python train.py --experts_per_token=4 --hidden_act="squared_relu" --router_score="softmax" --init_std_router=0.00706 --optimizer="soap_variant" --beta1=0.95 --max_steps=5938
Below are experts of layer 15 (counted from 0) of a mixture-of-experts language model. Rows are named router (the router's row for the expert), up (a neuron's input weights, with its number), down (a neuron's output weights, with its number) and show model dimensions 0-63. Each number is 500 + 25 x the weight over its row's rms, rounded and kept within 0 to 999. Numbers have three digits each.
After each expert's rows: a language model's description of what the expert responds to; "comes before" lists some tokens at least twice as common just after its tokens as in all text. This comes from a sample of Wikipedia text that the model never trained on. Tokens count by the router's weight.

# expert 36
router:527486511491479516526492495511460476503537487537484525461470503492491499466480516487482466469471522512500522465523492503529532449497491511489501474550501500423483510518490476485487529483504521
up0:532538487466483500492465516509477548522500513517516486532563516512492471521507488531533487476510558444493498476526482541551521494500484494503453490501520461464465540508443482506491509472503503
down0:514510535522497544523479490548512519503513511535526469505491496527485506514499470472492498524464483509550495477522522507505531529516514501489476482510530472501474492432460536510504482488510533
up1:492467565488520512514475526508534508526539476478512488515532486542488472479487526480516520504455518515503512489456496501517505505529579469547477473523523523480505486506542467474491478543528512
down1:523523480486516489502514486499496534502517513468508464511444472469494527480532504496480558483487473512536475493468483508526479520492502532481487468505488536510536512505484548540535484504493519
up2:516505517486569482482524445486471517495506500488510510525499490502503474502471482524483498459545511521491496545502476510503497477475490509465472493535493495474461506492455459516481503465507470
down2:481552543497505462518505507494524525479442527448483472488490495476474526480491491488559514561490472510479484483472474527503488474464518526509501516438511501497541472508506476497473537527506506
up3:512502446475522452463494499471500466570500500471487477504495518499489437518533515510504487459505479509504488476496497493512508469512486526490556540545493496486451499467519466502524509490490512
down3:521457522498471523500496523492519465484514478524461536514479514470481493466496524514483504504520518444475478478489493482531457490516457479482495538468449528498498507479483518481472526532526583
up4:535511501540486518469513535460453501503526490557512506488485467517498522499490451474528478524513514543520528508563517514509494471492489496516503466531506511502479467442524515486522517495468442
down4:495488471483504563471511568528488524489485483517517480498460522489527503487492527450506438528517516485522500477458491487495467464504496457513445478496523524451522503510508512536523465518493505
up5:538505538480500530524490526514501519509548461481520511484531474478469476551487471464484520470476524506464474462509486490523555492520489470481496506506503503460524508490444502470530511524515549
down5:486547471562500515504517454491503517472441533501477480476528492513524531514498525530511513505518497509511488572522503471524478489487565494514485543511502512504484488481496493511523440524518462
up6:549485506497507500524491506490513522535511491522488508463510519512468471504442484503464505499499505521464507494468494463522447503503486499562491454538479493467465475508487476532506501502491484
down6:462471530475499456514501486450533462534442456509523544434485498531474520492507551499499465495477479529514513523467467472496482540497544536493506481516518530533511490523497488523481488523520497
up7:497455538493445473512478504496466503492528495463513533514487473528493476515498499474478527524513497499503547533519503528482501523547509486524515485518466489445470483471495518505482494523486464
down7:484501488539529475493475516486484468481533492510521502502514504498555491475528498542505464482579489509470451495514506508502481512525528529458527481536556554480490544504518489504490498519519494
up8:542470517539512551467491543492468520493479472498506521504502481476538480481466548461522467476490500522476514491476471480525509509514482479485497524532496522468480500509499484461553519500501473
down8:513495497492514515502536503517443494520469511540478519500504521518506551513499524486494498501524484473511505497480510544479505478493511506518505505494521487478510511474525486530455471465447549
up9:521471504503457543512497477563447496491470470471502516489536497481503510487492488526534479456508489469489479490458530510512517559497495536498482528517513512445500510461505523467531515519490510
down9:513487474477490490541505502513516518461507484486438486477518469480470475500517546469491495426515491483466520521491511488519527469552502513520502514479501464479470486542521466509512521504485512
up10:491506483457534503516535509520468483520477498483490446512481470499519527521507502503491509479526501509472495524512508535523501518498539503471491461525473516511497499493518420507498518465526506
down10:563541468492507495475476494461508464499466514477465509505464568517532503455481519510493463510520513529499488500550496483490520477504515512473499493496475469494485500448455483509493536545496479
Description: First syllables of proper names and places such as Nor-wegian, Bro-snan, Or-iginal, New, Port, Hol, before their endings.
comes before: "ly", "el", "land", "ad", " York", "l"

# expert 47
router:499519513528462475492508536516524482511496540493466510475484529476509468461535514455531469497460488470471561534522482511512513480497525489477495512471454506531514526513491520468512460531496507
up0:510464489483499509522544559458506492487513503479543475464501500491498481457506521468523484479468528539474561507541523499518506497520457510522500504478451540511508526511486482498505523497517471
down0:460495489503495508472503485506472515534495527501519467495499499508516499504509482482480462476494469516487438490472482484449500506469518535522504500492503477520471526469491490525466526523516512
up1:496503505512498479526526489505502525465521478515512505456524526499484517438491495479476484484532489550509525525552489514452441464504479472485470499475509486527499552500466494481510507482461481
down1:530512489460513500525546499529497466490502520493480459504521503542460494514494457488440515571444516508511520483488522515508491514534505505489503545509564480479492491467516488547513469465476529
up2:461484524509513514482528514499504554506506486504516493521549510520507481518542452483462472528496476488524510492520492547496504472527463536478529495549497520521492533496501477482482454506503497
down2:467542530519521493510516501509493494509563473478507511510517507506515505501470546485531507502502490446467479519504517522488503530486534514446514499553477480509526530532431489481491498506547520
up3:513475528513492508498524494470534480507495503451523531506441492516550495452496527495516541490484506478490533477497465501527486538479527533499482495496503476477539501507518494486533524531510469
down3:485490532507485509466529503468513486482497506513471512498498503519538470503492527466471466527494498505532482481551469540490505505510533522515470539495502521492489482489528510495518490541485495
up4:561481517497523523478489539558511483553500502494538506489512516506508508521481490493521464492523509521476465518542485524519500512477514495523507508488453490513530507484471523502510484521504525
down4:473472501505539494472503509500454498500533483455470458525521491462490545467523497503515505515531526479517513481528461532481532547492504512499508494499466540465497511488537524498462514518480546
up5:541471476517505456488535529542514503529531478503485446496513483524470499458487532446515514471509522518522490488544492494486500494488488497461503513499482493518518510513496464513500482499496489
down5:525489513510514523517448532500477497496462483479536462544493494481520510484541477486495498518473508494524474486474494467467510498520461502486478466469535492469538478492547501530466490511502495
up6:487507495530481570522515508513485510551470426521501494527485515521475545506499517482467491494463521505476510545534487526453507530480497459485509509483534497475476502513462510520497470491506515
down6:526488497483499489483478494524495504508458500496518512522514542508523495531486512504452492497503443512483519507457505456489454534533462510527487491500497492497484492495446493526523488526462518
up7:531490529510446509447497504505529494470532498476473509487547504518515499480516509503489472474466494511451498483528551504504500517509458506476490510526470513510486536505464494536461471481510463
down7:496554520501460500479540498476548480537481533497509491534488516453503498455519480512534512449502503537495468521489509449493514466540531506502494496478484518500511529526499509506531484526490493
up8:537498462538502483497545490491486496499508454497494504479526516543481493479507473481503477475523458542492503477478501522549502510461473550512499477495528485494522491436474514444551458504509498
down8:496487490504498491490536519494482474513473469492499543496495546506487465508513505488518479485476501506520520499520480509506490489510511489530486547456446524467528530477528512481508518515509494
up9:490506471526459548508523484506510537460508509475520464504556471510513486464539499486499472484492527492465535493468509539485532533495504486501504514453485507456453539489475506443481475519447508
down9:493539470498539489503484526494490476461530505500523563460509509475510487524499502543496534499526483464526558512499501469504464521483521520524484469474492453484483460493479533460518465522500499
up10:534514495513502489496481493482523469511532463502521502504519476503517491456496503440513501481481498511486499531506534516457477487501479485507458497487502515489559542486549480501472492503535436
down10:525533519491449522522458486542493520445506528504509521516457509552498525489471520516503491535541538451475502487538503502493462436501484502514497504506507447504475506484508525471475500469566522
Description: Pipe separators in election and statistics tables, plus prefixes like dist, cons, dem, prom, as in Distribution and districts.
comes before: " ", " |\n", " —", "%", "ent", "artment"

# expert 58
router:482508507499493551475449460508523482492537514460503450504478516503478493478507459534477524491481493506495538461504470530496463536516506473457518470490502500487507523454480478501470537501489507
up0:492506475539477510486519510516520507486481470456528482501517522488499498474486496549497541494513484484502528478493481506566487498477509539474483507558484523467484516486517508494551545464514491
down0:465503488502525494492540474512500491548466535506518495524523496526519462516473515495506499477528473518525539516498522520485467485492519526488502500460538506508513461529493496505458503550480521
up1:464463516531498571491505496547496470476532522496550486548515470499499477495490486511468530457462508475486462491502488512522459500494504484504503452517436466490456523469515539532495501519522484
down1:522490508512493522544512511484491537452538528505458447504491500471484499505488515518504481474532495528494468474486501468508508495488486457523499500481500473471505530510520534495507489522476469
up2:503500513550488525440489513553548481498541550474499496460523462482526471513480487515503498509509497495492537500488526537502521546504500507438493514499492489499511541431490492505511487488478491
down2:537501546470551475448495464521477527504527483463494514476506519484488463534463513508491508472481523468538449471556495502499518534526452487465534505518508526482528481475472503506525547546524524
up3:493470527540493520502525484480498507530547510480542504489520529484467448546495484484473527518521504528497508486470463575525476527507480496472464479448525486510489545512459495509524515477495472
down3:487493513495492507504480519481513470487497564520489496510562504520464493486490506505550492514489555530477455494507517486422496516492494514471498515470519478507516527482506504451488533542532540
up4:559474514520486521489492471546504494496497511449510499491482501467514484519499522534513553476524490470479518472509502503474473495512482504534510519503508510500458523501470476523528533499501477
down4:526478501476507473505534475483511501475479507532510492516485483522474517507544529573541542492498488495488501481502474502495489486467498504494525499477516509514519480512475512532494485526494479
up5:471484501569497515516519527510524461461542520529538463519495507489496507493465489491477578464473497495532496485485473501491507490515514511531487445518489548525510510439507507437523495473469502
down5:518485511495506506528452505525447496464531521480496467462486480508473503530502451497515521493522499515507485487490511493494507481514482531459528476525413524520535486508504480531565523477493498
up6:446483536487501474475479526538523471463515490511485519495454483464521512520490513469543458453519492511525524527531502485509520551543561500489518493494436496459488470493483470512508487497484470
down6:491497508497488541482451538555476492528505463512468561528450514509471491505472455472468469492509488499485524472543551535472486503515495508481498464508474522487496475467485507491527526495464461
up7:563508512519527540485448527524489512517493524485552466493510527491492477453479518490454523478492498475473533479481509523500510519496486526481506474482517481489501524463516507491502450476475512
down7:508544480536478520525483564475462498477506509469556494505479512496445501483501487518474518513489461497513489568519519481516500493523519450526491493497547528500505477497534552478507472485494494
up8:505504525498530561508484504562494453520491509475485469481504494504491526526484499489470509508478524478490508524522497514510428490484516533511529515493499475502450537476460508501469506508476516
down8:490514528498507478551516479531486520498451527499527496511555506497493558462479521499506512503469516510512466504505525492518498466499485483453504548468485497453512513489488478515477502456503469
up9:495494474481518500529484524484493506527501487541503490486474492492495490485507540550419495476448487486504534515503483538513487509543512466478481517485488534504500497482462460505542517493516459
down9:499499484509509546505479457487523492508488455516462503473466513515484494480454517537536482530468471486521544472508489481516477567439526474502450488519500462497465494502485501501522488541540512
up10:494513500466509486504522497533529474508537473472491441501530513457496476460531515518526528487461478517454511484457461477498496487478477486541521502515508488464502519491526498483517509486559477
down10:520554495478491523491499510489516485502544484532478497488489473491522509471525512491482467503483505466458468519534489531503513454466551521483468532458482569532526546482494485534502560482542540
Description: First piece of a word starting with qu, v or l, e.g. qu(arterly), qu(alification), qu(estion), V(ideo), l(ength).
comes before: "al", "est", "er", "ar", "el", "ion"

# expert 48
router:463452520463515505491526510505501493520519511515474510519515479506525515475505525508518528495522513498482532524474549471468475468482479510483528483506480518479461458516463520522479480501466509
up0:513499544526553530472481547518490488516497522507523494484485500467510476461465475489494480490550473506500498510515478532511529510492463523503478487518547512501475503574480512470494538517482519
down0:561481515509508539494499556483519477522448498523518515468513489524493471518533475520490522510542519503498506486519492560518478485491528496524476520516441500500475500511507487483532508516481530
up1:476476505490501494474558518501498505475466514517539506502475496557484528548495514500477530476472511491504492501446496495517513517488508526502511520504439507504462543520493484542502495488470482
down1:460506541484514480518525463497502497511464522524454493494512500479499520547492465507520476495505469502521518481544475437483488484477493525511513472474469490523518530483480521465472530467487494
up2:483469480500506505454506551495529482475484531500490475494495468483446499506503562480489485494479502521508513545490519512503467526520514506520502501532516466506489522486482523492479554484506501
down2:472496501501506476499551477499498532507477527495523518504533463464505532488499560453524537522511461501512522501484499509499507467523503443504545534489480528497500464519458474482512469475518488
up3:449467503524533454532464495524508473490505528472510510513487503456534486505468497499469491466523530462461534555501513519505494523492520514490512548519507504494525518479505468493533533488510508
down3:455482509475514517517510474535478494493491517476491537537529521510513468544534514514523478519507488538512535474504483477478502525466559499469521455533510533449510517503517486513511488489480492
up4:440535487515497535518529512556479480527504484477496479471534506508530495504480551528487523470494485458542498504471524493483497484513525494438511510514496463480477514514488466554542495492567473
down4:508486537497507500519519435521486479493460493492514482504491526460509470524505492519460504509525502489523519521539517513463452512511480463502494539486493429484532509502447494474496515509480531
up5:539493568459549525509479486487514510510486479456493481486490503525494499518527489489480490477523519532519495549491504502501485503521524497445527511510489461502486464479485479461484488518476508
down5:518457484467512525499474490512500457501494480504453498499485533530483484443500569488559521478505507514510503539502491498466511481508481486533490531447496478464476476484480485490502503505496474
up6:494471493499524518517502539465476531459539566515542490489520512481488476474472515492516536500503507480469503523488554479513478438504515477465500536538493491489478546445516509485511501518517513
down6:446463546463489507473485526448511454490502501527465502481491543522538503471477490552536502498532505510529519529474501469496501507485530521489507449512496506472501479529528542479527485502464488
up7:512496469495469476492505496486516475546497494511513506520503472492540488455465505507495513523526553483469496445469557491454527494521471503505504469484493490534492538495493450506517484489461467
down7:419486511487481508525516499503473524530497500560543519505469474491504487505480495513473530499498511490494468504476492485474495485464514442466457513513463494524522450491486505526538513463483529
up8:520531510461497565466509509553491485566529529503478486517501498477518510520503486494517514511487504486475496532477510468493469460497506500507497494523530481466468459528502499517534491463459512
down8:479502533465523520502494522493482495522502527487424467517465537506530469497438491529501464466516475487509480521506448453503472529478509529464513510543478486507501486465502499526511510494550500
up9:488480509495513566489489497496512524525492447475477488510464489531554483499478480471525511449506508538502498476499533472484457474505490443460493504497512537486457527539497539478512482520491500
down9:479509481481473539499495488489515537516462485497517501512517532465499562471454502463499491523501500483462524467518554515498482482477510472505530499512456535509543499501444504476497504493524518
up10:482481487500461495460493516543512506499507536510523472480497472553511532461538472511486474472519492504498505500530489532492461540446509542481495537538525516511498507568529486499504508480487514
down10:514500490473519493508493512476487525490499438474514522501511463473498518518539456519469444530523454453520467495512519519517478520461499496510523492471501486499484524512520483505496494522531553
Description: Opening pieces of words like Rep-resent, Cons-erv-ative, The-atre, Pl-atinum, Wh-ile, often in political or venue names.
comes before: "at", "ation", "o", "ative", "ite", "a"

# expert 14
router:456493479504508506539521515476474514478488492538508534457461505499517471467471511534506493509550514488508513506514499521525508500479505515485516533548441458493495520479505504542503531463444468
up0:484506431496523484449456506481517511534483516508499524462498447491485505486476477502513481491492494489474488505524521532484493508502502493476501519520529489479452543497517470501500527487462514
down0:498551496489534529515468501496519471524455501446492455461508470458492486542489514469528485511491501477518549533477553485450522523459484526462513484493536556517502484490489484483522490506514534
up1:509481461548506485543477520526507513526444500510518515496510469474544488505490518519459495505529466512515526488530512521528476490495467478448528528540526515471500511506510485536497489452491484
down1:526530485486465503541486519460478504540557510542517503512507509474502460509502505542489491496509479502517466536497512496521499463472523484524484527486515503469557562470477522542474492485502504
up2:500545505500490469478508497449507506495531450515492479497504477505542464466461477475502494511534490426498513480513501497495504515492461483516503538499505482497456503471463512519524477491446488
down2:475508500533512474499526467506490516484489495496536533499495502498487462501508516553549461512525539478496501506492487486488502556504519519522526511503496500521501520483511540538537475509503542
up3:537493475506513556543500512509485490485520487563531496492486530496535497503481475521510529517484515514513527462514492499487480468567503451538516532510492442474458504504503478465513499512505468
down3:516495526503473514477507478539477504480550507547497524492515517524506530490462527458503569507515478513528520558509490503484443464521529535500519501434521475497459471528497481503538484505458518
up4:488473511499486526491583511502501558465486502505523499456544475456510493509455485510510515534521534487488537524485498501492470503506490457515499494485461496490463460507480498522549474477483462
down4:503505536525505507517480494491423506507485530536471485480490478485507470503531492561487479451523477479500539446489472503525494500505458506518525517494534468525506523526535528527503558464525487
up5:512507481489538497516518490487497484506499542474519508443487495475524484482482511492467565488501500493465508522530510494506485533572477489475508504505487475497479488543455488509471526484475484
down5:540487484466481509468485522482495517487492510551556511458486512506519523497483481474492500540459465507495521526508494487504501527505496547509486473513464559451530505460550494495471464480535499
up6:514509469491517534513513538531487544525490504543539527498525501537542483501477528497533499519451471446485518480466477501535487478495485490548546536535483496497469494544482505487534502480510438
down6:496500527493453491465471481475558531498476513467480509525490535538488485490510511508477500500478456511454496441511464520497509486516519518494503471526512488501477491513546490466464537486533497
up7:530526499532431529553507502460499484498493511450497489510435507542506523447528516514492483509456530499472548484478505508475470491502508491515479500499497486500472491518533494489518492525467519
down7:532490466514516514538561491512528517511505541473500501462486527520493492495518520488470509451531479499550460523495498517463474489559525523508526542475457509544485504504498523514496475461488525
up8:485507515498501488489553498511495507477519456509524505504462467506508458491459500505473526522551506481475487523554486473510515499473519466512522526511479486503510512455483516548527510464461450
down8:497514492518493483477480463492497513528485545483442484496518510524456514488507519491487506493468447523502520475448518471503492490523473516496503487486537484498508539494509449471505502514508528
up9:489520488503540519521532492522503514509550510515508495423501492497483469487467523529477493476529538512511500478515497512531482516513501520452537520501452484525483528492485480497552532472464496
down9:563495500469482474501503523484559474491526525474515493558533532480474474540527493497509499486499534495494491502495461474501477507479526480539492475475468527466532491534486492532536479519480520
up10:563477513492524506500537506491501452490476467564563505515522453506518522487464534533496500474483507512537479519523488493497468523427498504482449512530543473502506536525491507528521507486496483
down10:490461510499485439478543506502491476520508488491470524513506516506490493500477487512512516545475522507526514489519508484487522484490505514517531542501557456512473494521511498530502517529474525
Description: Middle pieces of personal names and uncommon words, e.g. Tr-ac-y, Tim-oth-y, Inf-ant-ry, plus word-initial pol, Nav, Mart, count.
comes before: "y", "0", "in", "ic", "ice", "1"

# expert 18
router:513478496474484463480518554478513481476507449498496452535490490477490491477463414515473514515459538530526509494505487496500502489534508519505521525472507514499511481428524506546456494533540483
up0:518478474525481517514545552501489545541543484508472479522497512490449481484476466500468506497509506492544471509522509494496475499541493496550481497490471536524476522469540468528520435525480463
down0:502522524513492514516546479456499485495499469498484475496489511475451502474511514518521453524488507507487480471515559512535517517535510505464488508536476537521493452495492508458484506532484483
up1:492504480452509501504492507514518467530479496498509500495477491501478487474504452534496453510494531482443471466516473504487485527537488539505504511502498501521468488490456457541485519486480507
down1:464491512482456502524474490524508501468503505504454478527527501523456464450501483501515502535490492475453495449500461566472461536525499496506517510475507495493472506512484488533485502489541480
up2:479494533516551512501517497498467481506508504530517486518525460505531508489525455519476504485491456536495524547493457454492469450494494462436492510516476509471531477463500439494490509528529521
down2:520488508516459501502486479495508545507486537481470511509525491582539482479520496523484509509524513485497478502494498479503509478500512475516515514507522518499490489537465490472537465515477505
up3:549526487500509481488481470544505513537520490504545509502473523512521509540459470487536478508550526514457509487509478503522482481520568568475534489487522478504482480515492487490473555535506497
down3:501532514501554508479503496527492512471495483461457508534435550514458493528492505528480496525527487518563496483511531529500498476483519533529506487504475478490481492498474500510468516504512548
up4:481518547476535492515536521501484502531466535475537511537470462505490513497448442503469520490497488477515495547490540473541456484513492531487540506507505486504536476448501499505518467528517495
down4:541553498468530501544492507509493523471519528483487537453471517466478523527461497518487531459509490501493495471473522473517489477497516501470525496508528488494474452495517511494501476536481453
up5:491517502485472499523489493509486476502488518513527491535533512528473470539498528494486476530505495487471497492520508527476501527521519540529492507490463522525543527485518501498523506457494479
down5:490563496513510442480495529540494504486514520495536551500546499526504509553468546476481489525517490507480491490482492496479518484475525526479510491469547520516571506496526504524482519465522517
up6:479500512484465510472502488518492483513526509444457496513495492491485489489504514458512508501511497498518540530485507455468484513495469500480497515501483528506475495457491514498482501524542455
down6:466530516484526473511497480524463476517504524489489535523453506478462433485499537508519487516540506502466468462521500520512506530456504475469523474511453544537508474518514477473528471472494484
up7:522469500499549492472494507515474500511501456489553480521560506493548523514534477480505488469512479539502499444522497497520511519537471482510524496529530521532522476493500529493486483488507488
down7:506509510507510542488496479518477502531488534514521553530476490482495476522511535499518475480495481514529516506477550510475494506440498496504546507491518485545506495460513512491485501491508547
up8:514485498480505503493526489512530449498497479521545472512525500507510499495543498519471512497477502488449472498490499475438528513476502538507489485507516526498533506539486510496477522469515509
down8:534448525535507467511489471503505498480489454481499528476510480524491484548483486526520507482490503480532475483534494512566483527471475479492540500460532526499489500535584588535521523496522475
up9:520477497492513508513511543503524562504486513492490478471538500478527454511525461492501473468456503508516507484496463502489530483492479536512533517527498459499499465434494491484536470468528443
down9:508490480465497501506516489510535517483483487506468497483500493505482486465503517534539492524548443553498482503499496481467533467513486545498490466513548473502517541509482515514477498531541479
up10:466479488514500491486470486513505482474479545475493454496508529492523511515468505518534491479469542499552442436492524472511519504477493531496537546500517536484472508546491476537547535473480519
down10:489508518503533508486526529530473488510485481519531456480501469493540519461537507496481501499445502497464528550499511482489525494521495488515437491510480482469506499504484492535461482502457484
Description: Given names and their final pieces in tables and lists of people, such as John, David, Ily-a, Elen-a; also German "der/den".
comes before: " B", " K", " M", " G", " S", " H"

# expert 59
router:484514476521515530550499504490483496501470448495530511529505523519479487492503501477472466473556484541519481464501500508539511549513524503487510479516543498451539509520546463514523487507492477
up0:496479477503502505517517569510542493480511456454529475489531512510500522517476459486486493541522471482546558478521521492504499489516529501498511534527498522452530514508500457516488507495450468
down0:491502511441505483467442519503514514535490507456503469495495502468493527448512519472506530502542504494508479475478455532492503500490484475495469475490471546542505474519524496491512565495486490
up1:514545499430508537419488488534519539481464501482548541533474473491499522486501465498483470487503507508510502491484478540506473510477516480545512472504510488509501534467487498496458494522487493
down1:552497508515505552547474470514465482505486499512489486470521500528484515479514484520501482495539482528484511509499469492496539507514523510489485535481483491522506503484529518509510477513546483
up2:502492493474508491487514489553487468510492474505498491490509508497474495499477496484435458519514507484466490468511547526523498533532478542522520491497518484520458531500499498483485490507534515
down2:505480524483508504505478516491523493538474518521511505506508434516459552464465515439508526460509515508548453524524541482532479521456503460502483534477505497480481514504478516501508526505518512
up3:491524490500444531523491459516491506472503499477496498488515487497522532533497456473525490495477496434506474543519509465492530481544463492515530501461484541462491521460471488496492488483529546
down3:488532525490498533516486533479505491479479497479519467500505548414481481523512490507490487508496499500478482528477476513501481506502500513482502494484502529510530526500508509562465466525452511
up4:533479514524500489520499531480473452502514467481556528505477537509561510510444497478518531510499552456491468484512476477491502449507505521514453478487510470472528439486555477471531487494495495
down4:476474487511505517513507466507520542459518529513501532547489477481488510525537509527443488474538495502509519536551494518485476481473513509472537468495543518441502486479543504519494535448488509
up5:471482505535510499509515571497497515485469496493524555498502498490523519533479473464505451536488532487533537464509505484535523516486527538476475498487531506485490457532469516500479508492483500
down5:517478482495522513521476457498440478519509518482491470462473485527451483483509493511501487464483461495459482505460479525527491467547479443504503442510510505505485535520526509507542535510518478
up6:488488495499479512465514562517505543516498499508456473502545495439483476497496504516485477475511480519540462508552503481512506452535468524524515508528503526493494484432462500497462522515480485
down6:473487505509513494519517449477485495484498494533534502509476522516478479494510416549453497485504510479479520482481483482478494541514521461432490494482481485503504513486506504496523533486512506
up7:510457509577486489510501531543513510478483473488550488528524500523487532556541512546485509525531501511517503459495518505492478461531491467499508494500533465489498491520470518505496482474513510
down7:496505511537528532552495445486439500488470510506516488561513521497514525502531498460489500471463469493457487499510477487484480491521518485492524535496515473512452489496530505459483526492472492
up8:514493491515520537555497528486541492511490482504495475522537483475503498510474512465501539459490518532499486504477470466520485531545486462509497506532497544450512476492531479533518523554475470
down8:500494480522500474487538499495513534508484532463482534486468462497497526527501515513505455524472524482513471508480481507474497516443470473512514518486494521512484430493471484468526473442486553
up9:487509526511494517512547540484558477469515498503503490525520523573479514485445467497525506470482476467549521499486528470464502545500474474482498518488481499527528503533522491477475479486502499
down9:506492552531520484508501460464472533535502541494528498492503512514488520513499451516559479525472520489491473459494511491520475499501518523521499513485485509502546508535517517441520503487526515
up10:515512483536488494462552474504462438498505492487496482512500548501478547480530512505473490473518445425481539519487492483470501514495492504500475479521494497526480526461463492484516499531476485
down10:484537467490513500484517482530552487492430485561506466486488487486505510428492527489510517534505510474499524497479501500475489483500491501514495520541480513507481494491531481505489524475519482
Description: Word-starting prefixes re, pro, con, in, inter, sub, sur before a stem, as in convincing, conflict, already, enemies.
comes before: "v", "f", "stit", "p", "stru", "b"

# expert 13
router:466515470465479498472496486478506505481481518487545522531495541512539458494543537503498451483497522509466477457507513495469512511488532525517522491471529491484516508530510498493459456520504474
up0:510496513499504542482448529540499500491500526521564520517499521497480543523492494523512485516513512501503514470487487490534503492478519502555526505494533412526484496504492500491549483492461500
down0:499499482476549524497509511477494525529506492495468490455483454539478497441484484488478492519518500464494494474504514495513532487527497509489519517547503505471466544535503499472506472483499528
up1:485503501490501523506549533506547470485555497470549472487486514483491517460468526471532476495535504537523504494522510532444506478431499498496474531504497482503497520502491461519458490472530492
down1:503535547517484475479497491465521512540505509515472492518515497511528552512491493498533566499483494463499502516479475484493493475505473482512526457458512486443530506507525516517465493505522556
up2:481471450445449470478467469518459530485503483481528482512511495533499529464512502478512496504484518484484507492465532511487452491487497481509491491503472461511515490518501499493493478471468488
down2:461553500480494489469460504495548517483473517521508506500454528520489440504526486526511458469493509510477461492512553492518515477500496450473530465462534490547469516541518488471510511494481503
up3:474487518493500472516538507510493513494533520513557487550514467517481495448512517494462480514482520509503516506490487478471471500478555509483497517504484505451506490491501499508502478491465473
down3:492533527514509549520527489496492498509474512518466502555501489478481503535511533496533487506508516505499476465494422531491525484470504507515520578482524497486553526516472488491505486500510495
up4:542479495487534498491458510488468503478508521471521499503496509494546528528542488481467471496478524513479490545515504483483506536548527500506503543529528474491497563474479515539529503473483488
down4:502532496506427470517537505489515464486455518504474517512520480510488485544548463513482479499477502456505515528480457481539481527469483509497518461498443448515503515533508483503495497474525516
up5:514457450455551490509501548492541476543465478514505519528457502474487503497499536508492511480484495507523518470530539493516486509485499490476489493513483440511497481512487514474505463549418487
down5:504497525506517501536489545470510504489469554506503518495481519458494510441460522473499523499508487483530514488506480511514524471513498534453505550470500461462533497468512511523483516496496531
up6:516485468507481552458524494462529500504501494537539527537491464501493519560459482453551535479495478505484457510545508495495508522468503454513512545510511498552527453500487517536469470505482479
down6:506447499475481531524540526479465472426470507519464463511506495495511496516541506502540510505488519534497506515497516502514519467474517476511505524501471537503528491522530511506527507540526502
up7:522497521498484460508461455493474492524519440493547477491481491499538460513484478451500498493482473494474544490519504464518528544486510483550515520486486527499490471503492485534492516491487476
down7:467498499511480534537497475483478527514496470485528469479493465534509492497480544512519472469503499458473541490482488512509528482496542479536488449484537541513523465508539511529513515501519463
up8:494532451469476464445537490516506477532529523486523519515457484518537531524471486491495516514523457520508509487517493439484491481485547468556504511470458478471519517478487515493505529522536511
down8:490494547499474461521502485498470505465482507522485476455495543510538461504487523530507507518531496497520521518496518510506560485518490539487499456521542474522474516491473509541508477470517514
up9:539454459476504505530540502510539502527508490533509499520518519525520509545517509497479440518467525510468502511505504444504515448487564483497514525503450502491468501434500501517491480518509512
down9:499516520499527524536489508536545476484495501488494501503464493528471507527483495474505477474518477507508482476464487522495520493478503519548497485466514549492554534510506513507467492496527488
up10:523491503503485548509522454484518472511536504488524468548525477539530510490504543493475513448495529490496504471530471506502529521480484453492521479518494489454504496484483500515509445529487507
down10:533505506500532514487488481512509533496460457511494533542498508481454493491474508517486516509487465512540492515512492490483541495525480520526477508469488473486501526460504519476534515470471474
Description: LaTeX and markup symbols in chemical names and formulas, such as ^{, _{, [, $, plus digits inside brackets and subscripts.
comes before: "}", ")", " |", "]", "^{", "/"